Experts of a small language model: width 384, a softmax router.
Below are experts of layer 6 (counted from 0) of a mixture-of-experts language model. Rows are named router (the router's row for the expert) and show model dimensions 96-143. Each number is 128 + 32 x the weight over its row's rms, rounded and kept within 0 to 255. Numbers have three digits each.
After each expert's rows: a language model's description of what the expert responds to. This comes from a sample of Wikipedia text that the model never trained on.

# expert 10
router:115183143092129163122069131188128115152162102159124116134138127150184125135109122158175119034171106000127142115136058103160157128117142127123143
It responds to: Mid-word syllables in foreign personal and place names, such as da in Verdasco and Duda, ya in Wijaya, Yu in Yugoslavia.

# expert 17
router:115153162200107141063181118086123033128084127123099140215130132140178134147149116149103104132172100067129125138113176178155134080126210000108109
It responds to: Prepositions, mostly "of", right after a noun and heading a noun phrase, such as evening of, behest of, passing for.

# expert 46
router:139196047070155133112156139017111120119098119144090159133127106085178109140117094143131065239117124129130125113127105196131122127071112104129153
It responds to: Pipes, small numbers and header words in sports and statistics tables, such as Apps, women, loss, plus gender words like female and birth.

# expert 0
router:142076103098155148255060158142124111154132123145113138140137106129061125129083129133027060085113129198131141120130166013144058122151133129114145
It responds to: Mostly byte pieces of Japanese, Cyrillic and Javanese script, plus scattered word pieces such as prep, er, otion and coordinate digits.

# expert 3
router:136104102130137139029161125132118117111139110128102146147134117153155111143112119129000098151162103188137144114131125057136177127118135136114129
It responds to: Middle and final syllables inside foreign surnames and Latin species names, such as no in Diokno, ovsk, son in Towson.

# expert 33
router:140157030124137134133179144098104096146156105143067125149155114148103123137128080114121135178251108093118151109112184151142115115141146119111130
It responds to: First syllables of names and quoted song or film titles in tables, such as Sel(f), Tro(ub)le, "St(raight); also initials like F. or P(fc).

# expert 53
router:140177060188159132074189145115108107152125123148096147138130116140130114144122104117159110128196105089131144121115158180154060141202166115115136
It responds to: Pipe separators, scores and name pieces inside Wikipedia tables of sports results and track listings, such as Siegel, Transfer, 6–1.

# expert 55
router:127098203113134144252127127180123110166053118148111143164139118113161126117095123146063168102079109143135154122136179041128075129128135123114131
It responds to: Lone letters and short pieces inside acronyms or names, like CB-C, T-anzania, audi-o, plus the article a and then or subsequently.

# expert 41
router:117166144118138142044141132167115094172105128159085154139161107013174121131100129146167155162076111159129135092134046139130175116122129122103127
It responds to: Word starts following prepositions, articles or commas, such as band, robust, Martian, According, At, often in running prose.

# expert 16
router:145156131102145131163000144111123098181124120153030125139130117152180107136104117133174156056131121152145118115132126166121111127152117135123126
It responds to: Final pieces of proper names, place names, abbreviations and years, often in lists or tables, such as Heights, Piaget, OECD, 1940s.

# expert 14
router:129117139102147144208136153066102118124135112137156136116112124081137112133115134156080121051142133191136137137139024183122161135180133105122135
It responds to: Lone capital letters inside acronyms or all-caps words, table pipes, and category nouns like genus, family, Award, Fellow.

# expert 62
router:154139004112151141167023135134120106137156135139167182151139125106187133136109131135087093160162127107154150135130094076133110115189141106113109
It responds to: Years from 1950 to 1980, word pieces in genus and species names, and closing brackets, such as cur-ta-il, pen-ta-chaeta, C.

# expert 24
router:137167133119141139134179129050114108146099094147113144146140109159219125139122123123082118143154117193145155125143095172126161131141129126114140
It responds to: Articles and determiners a, an, the, other, plus role nouns such as coach, mayor and board, and "ign" in resignation.

# expert 59
router:093134173157124168089163151098139067133077156091087094165171132104167119134153102149110135102169128043142120137123172182154187102143135029107134
It responds to: Prepositions right after verbs or participles, such as resign from, selected him to, surrounded by, played in.

# expert 29
router:128118144112142134178053126133121150136068113140058127145146120109110119124111117148129086202171105144145145117150134170134099129115142105126145
It responds to: Digits, years, unit abbreviations and dashes in parentheses, list lines and tables, such as km, 1936, 1976–77, 23/35.

# expert 49
router:142172096095147140099152133114120117162097109146063128154135101086205118137110136132173211077173123108142126123137255163137151123219140113129144
It responds to: Conjunctions and separators joining clauses or list items, such as and, semicolons, commas, which, when, where, and table pipes, often in sports text.

# expert 56
router:116154155154136110190076119146146146101048119115136182125154144091067135162111145165134132132092115121156132096146112136101145041104103119123160
It responds to: Place names and their endings, such as York, ville, ford, ton, Illinois, Canada, often after New, South or North.

# expert 8
router:126120110124137149059136132203115101154130127144063146144140111090093115144110119136125062079131123144134145115129109094155107122096119155117136
It responds to: Inner word pieces of foreign names and digits inside codes, ISBNs, catalogue numbers and coordinates, such as Kr-ish-napuram, V6, 978-0-35-6.

# expert 1
router:149114102113132131129109114148118108162038139151110153131129113215186103136138126151153192125165123167143141111133126186137132117255135120108141
It responds to: Cells in numeric tables (percent signs, zeros, question marks, ½) plus word endings like -ly, -cy, and words such as System, status.

# expert 47
router:128241176076137148073080145174107100144111119155053097150150117174182118154123151168034140162081119103144130114142150197146076128197143121125144
It responds to: Inner word pieces with consonant clusters in rare or foreign words, such as gamekeepers, biphenyls, Rijeka, plus month abbreviations like Oct and Aug.

# expert 34
router:143138050112128133176042133151114114150146118145100146135162135172212124139132130128061109203215130153140140126135210119137084124078140114124159
It responds to: Pipe separators and digits in results and election tables, especially the 0 after a decimal point in 0.0, and times like 51.20.

# expert 4
router:134162190096136129255073142133124119171097113149115153127123105143156133132116103148250097179158125188121149114123175170113076138154122117109146
It responds to: Hyphens after ordinals like first-round or first-team, list-item dashes, and pipe separators in sports and league tables.

# expert 42
router:137085152105147146081178131094125141128124124137164130139161105131147114148103122142182198091122126066135138113168255172155071124160140124128142
It responds to: Pipes and spacing in table header rows such as "Title | Singer(s)", plus dates, years and track numbers in discographies, episode lists and awards.

# expert 31
router:140098079085151128134043149163124119148149106156160122134112116147058120161115118140035133130151104165153144132152107110164073122128125110106123
It responds to: Country, city and club names, medal words and years inside lists or parentheses, such as Belgium, silver, Bronze, 1957, plus adjective pieces like cerem-onia-l.

# expert 39
router:117100178044151136177173143144124110156129106159118131135129105121097123128124108134058225215235115131147158126155178119143137117085141098112140
It responds to: Hyphens in compounds like vice-president and semi-final, separator dashes in table rows, and syllables inside names such as Jer(em)y, Rio(ba)mba.

# expert 12
router:124133072064145133055161154093120121145133127126081146142153117105153121134125110136168150160137114175138142113149223246128077113075133119118139
It responds to: Pipe separators and closing parentheses in tables and lists, mostly after numbers or percentages, such as "39.87% |", "485 hp)", "1 son)".

# expert 15
router:124114151112140149155126131142110119174167120136137151141134101140078120146111099136139190192186123185117135135125182106149144119106146122105146
It responds to: Word-initial fragments in academic prose such as cl(inical), sp(atial), bi(ological), plus empty double-space cells and first cells in tables.

# expert 54
router:147177120133135142088138132099122119119117119143062140139134095107140119129116101128095134161135117082137125118135152126137111123192152146133134
It responds to: Prepositions and connectives like in, as, with, including, despite and On that open phrases, plus verb endings such as -ed and -ing.

# expert 19
router:129166053203125117079177135138119121137066120141163147133132100112146123142119102147127167186179129039140147108115146122139195145143127106113134
It responds to: Main verbs and commas right after the subject in biographical prose, such as served, worked, won, cast, faced, and He/She.

# expert 48
router:116107156117147170107163131168122115154150114147088168154169117179144124122109119144144123155237112181142132120119103182141120126114145136113143
It responds to: Degree and minute symbols and closing parentheses after km² or sq mi in area and coordinate statements, plus asteroid-table dots such as MPC · JPL.

# expert 25
router:133141121094144140194086148129109131164097121136103138143130119145152112150117110134045104104114117142135151113149155161135170121150130112129116
It responds to: Determiners and -ing forms after as, after or when, such as a, being, having, getting, those, many, plus the be- in beverage or beauty.

# expert 23
router:130216146128144144162175141211125110165102107143112156135128120141210127136118109152136130105245105127138145111147255134145090129072146119116132
It responds to: First pieces of given names and place names, often in tables, such as Diego, Chris, Cas, Chivas, plus "ble" in Bible.

# expert 61
router:141193146155133133205123141031124115132053113144135139131135100152140119136120101142000097174255116189119137125134206090134216127185132120122143
It responds to: Hyphens in markdown table divider rows and header abbreviations like Av, Avg in sports tables, plus sentence-opening As.

# expert 32
router:154154162182161139049144134135113126147043103146135156137151104139112132138120123132144180122106116006144148119169255102141117112113144123111142
It responds to: Closing pieces of personal names in film, church and biography infoboxes, plus job words, such as Rome-ro, Pil-la, painter, politician.

# expert 9
router:137132051177150126119115131179113118099134100128164159151138121105073133132100123144054132117132124115149134114144097137127166114065139118121146
It responds to: Word-completing suffixes and pieces such as ing, ough, Ev(il), plus sentence-initial He, She, However, Although in biographies.

# expert 27
router:131085115179144137104055147089136114194069106141122141148129120166118129150092112136052073128168115013151138108141069175140123100127140135102137
It responds to: Subordinating words starting clauses, such as while, when, where, as, from, plus country names after to or of, like Afghanistan, Pakistan.

# expert 30
router:132109164066133149059076149150117104141167089139092146150133106062113113136110124137085109173098126110142141106151134173147121134107167109122138
It responds to: Plural -s on nouns like dogs, expenses and reserves, plus words like that, this, same and us, and ISBN 978.

# expert 40
router:135157040145134134169136134070099119192082110152102152143144108152133120138119122142166112101127119109122135126140107133138179119153133123131141
It responds to: Final words of institution and place names like High School, White House and Premier League, plus and and colons in career lists.

# expert 63
router:136190136127140141122089125143099104146082129144129154131132123117184124123119142140112204146156112084140140152130083118117129119202138112111140
It responds to: Determiners and possessives before a noun, especially same in "the same time/area", plus his, the, a, an, each, every.

# expert 52
router:141193052083128143073139123132116128162146125150119152131131122180083101133122122133104106203178121052132152130120083114147148133116143137116154
It responds to: Abstract nouns after the, a or his naming a position, rank or outcome, such as position, victory, leadership, faith, king.

# expert 2
router:156180111184138138255153159098106135126151112142074153124128112187190126157137119138175081149197106112137134132138221114136094124158129113112139
It responds to: Single capitals or short uppercase pieces opening names, initials and abbreviations in sports and lists, such as J.League, SPÖ, SEC, No.

# expert 50
router:150091174098137153251148128169122129154232128140116135153168108106136125137113099149101095135202124135134137108140124104157123123220138107109134
It responds to: The article a or an after verbs like gave, makes, wanted, and adjectives like debut, first, final before nouns.

# expert 21
router:136133169172149133109166142076096104124098146122107147120142125167158110137104132136077118051163107194127147104125183172133000120185152103122148
It responds to: Tokens in sports and data tables and lists, such as en dashes in season years 2006–07, name starts like Pe(kka), and year digits.

# expert 6
router:136203188120128140064081113146129118102139126147067148158113119070076104141116115157160144059147111133140135105143144094154097101137148087134141
It responds to: Word-initial or middle pieces of longer words, often after "the", such as Lou, mon(soon), quali-fic-ation, cart-oon, un-off-icial.

# expert 51
router:110156194142150133191092149093128112155036133132131120136121116121176132153112116139106215187147115137136133116141231146132064111174129120111138
It responds to: Blank double-space cells right before a pipe in sports and results tables, plus · separators and contrast words like but, although, however.

# expert 13
router:151192151136147122053223135141115113132208104121105141137161097051091109148111115137227158065138105220137141130128126134140113123159151126089130
It responds to: Digits and short capitals in identifiers, tables and citations, such as EC no. 1, No. 1 Group, U.S., GS, University, professor, Animalia.

# expert 60
router:161162148138129115101155145117116144103162125118129086122113124160147112144125149099137183187065121065135139122143077099132176081206094102144137
It responds to: First word or word piece right after an opening parenthesis, quote, hyphen or slash, such as ("at, (per)son, (ir)rigated.

# expert 28
router:151085072142140137202051157125125122145157116124103138142138109193097132136126101148223207110119112169139140107130133182126060116121150105126130
It responds to: Middle pieces of ordinary English words split into tokens, such as ter-rest-rial, sk-ele-tons, pen-ci-l, Po-di-ums.

# expert 20
router:118049121131127135095163145182106126091113113156121140157120115154168110146113097148152088158087131158122152113151153125138169113138160110120151
It responds to: Common short nouns and their first pieces after prepositions or the, such as need, month, weeks, wa(ges), check, co-ff-ee.

# expert 35
router:117118115091167140184122151075118120137133105131169156162123117158162113140110103142120216144108131083147121119121189157148175132154145111119140
It responds to: Hyphens in compounds and honours lists, such as All-American and full-time, plus mid-word pieces like Su-pp-lier, Var-ma, tre-mo-lo.

# expert 38
router:126118131082139120072116137163123102134129116139138132134130114151130128148125129118179059091176117082138141115163106120139102129128172131129127
It responds to: Word pieces inside quoted titles or speech, often Cyrillic or Slavic, plus chess moves and name endings, such as Sh-ir, St-rah, Nxb3.

# expert 45
router:134118198173128148164192149109093139127107101139109133141130119091122104116103131149134239237125132139143153107165145104142066108227157130136133
It responds to: The verb signed in contracts and treaties, first names like Edward, Frank, José, and suffixes ize/ise in advertisements or Venizelos.

# expert 5
router:123081118169133140081132127082109113142200121149122137140145114141075109142108105149118178146146116119140122111115142111156120107201135129129145
It responds to: Middle word pieces inside long words and names, often South Asian, African or foreign surnames, such as coll-ap-sed, Barka-ta-ki, Abd-ira-hman.

# expert 26
router:127156142060130150176101141139123125138123126148149140142130117113106126142121124146117179127141124138131114105126106115150147129193145123129146
It responds to: Opening or inner pieces of ordinary words in general prose, such as m-ast cell, sneak pe-ek, account-s, fr-oz-en, res-up-ply.

# expert 22
router:141169127152154144116160144150121129155123101149133141134143102120137109135109092133148124154186115146140133095150184090142096117225132114108146
It responds to: The articles a and an, the verbs is and was, and the first pieces of given names or words, such as Cher, Pat, Abbre.

# expert 18
router:128096126178158122027140147074123116135122116137159161155131116165186116141131120132217059161151103061127148104167130063136155109094135136117121
It responds to: Single letters and abbreviation pieces inside names and acronyms, such as Hid-d-leston, Schmi-d-t, B in BZÖ and BDO, L in stat tables.

# expert 37
router:134175096081143130073142148111115112135153121143157141134142111156177119136111115146145116122112110111138116131142134117118043136120125114106136
It responds to: Verb endings and past participles after he, she or to, such as exhib-ited, don-ated, acquired, produced, developed, studied.

# expert 7
router:147110167107140126131171139166107106138130109143157162141129115119199105134122110138066108103129108164141147115146175147146188138185147120142146
It responds to: Word-internal pieces after a prefix, like subs-pec-ies, su-pp-ort, members-hip, plus its, own, Part, Kings, current.

# expert 44
router:121111075213160145000164137078103113139092122169136155132135104164124104133104102140037224148131122112148143130138128179143124127170148108111134
It responds to: Closing brackets after dates or units, plus quantifier words and verbs after subjects, such as both, every, Total, guest, was, retained.

# expert 58
router:144134071191151156162057144162137107165108112148077141124156118086119116132100117134127084191153116157143131085160166142153120120126144111107162
It responds to: Hyphens in compounds like Pac-10 or Diesel-electric and word-start or word-end pieces such as hyp, Ac, nis, -er.

# expert 11
router:152159129112138122238169150106125125152124104147081146127134109122082128145111120162107066148211121107126138135129239065144127107122122109113124
It responds to: Periods after middle initials or abbreviations like vs. and def., plus name openings like Far, Mis, Mas in sports and election lists.

# expert 36
router:146163153064150137113027158199123113158196107128153152141128121129112113156112133138072034060143107147139148126144138134139088115117136097130136
It responds to: Numbers such as 10 and 18 in table cells of sports stats and league standings, plus pieces like med, Ret and bur.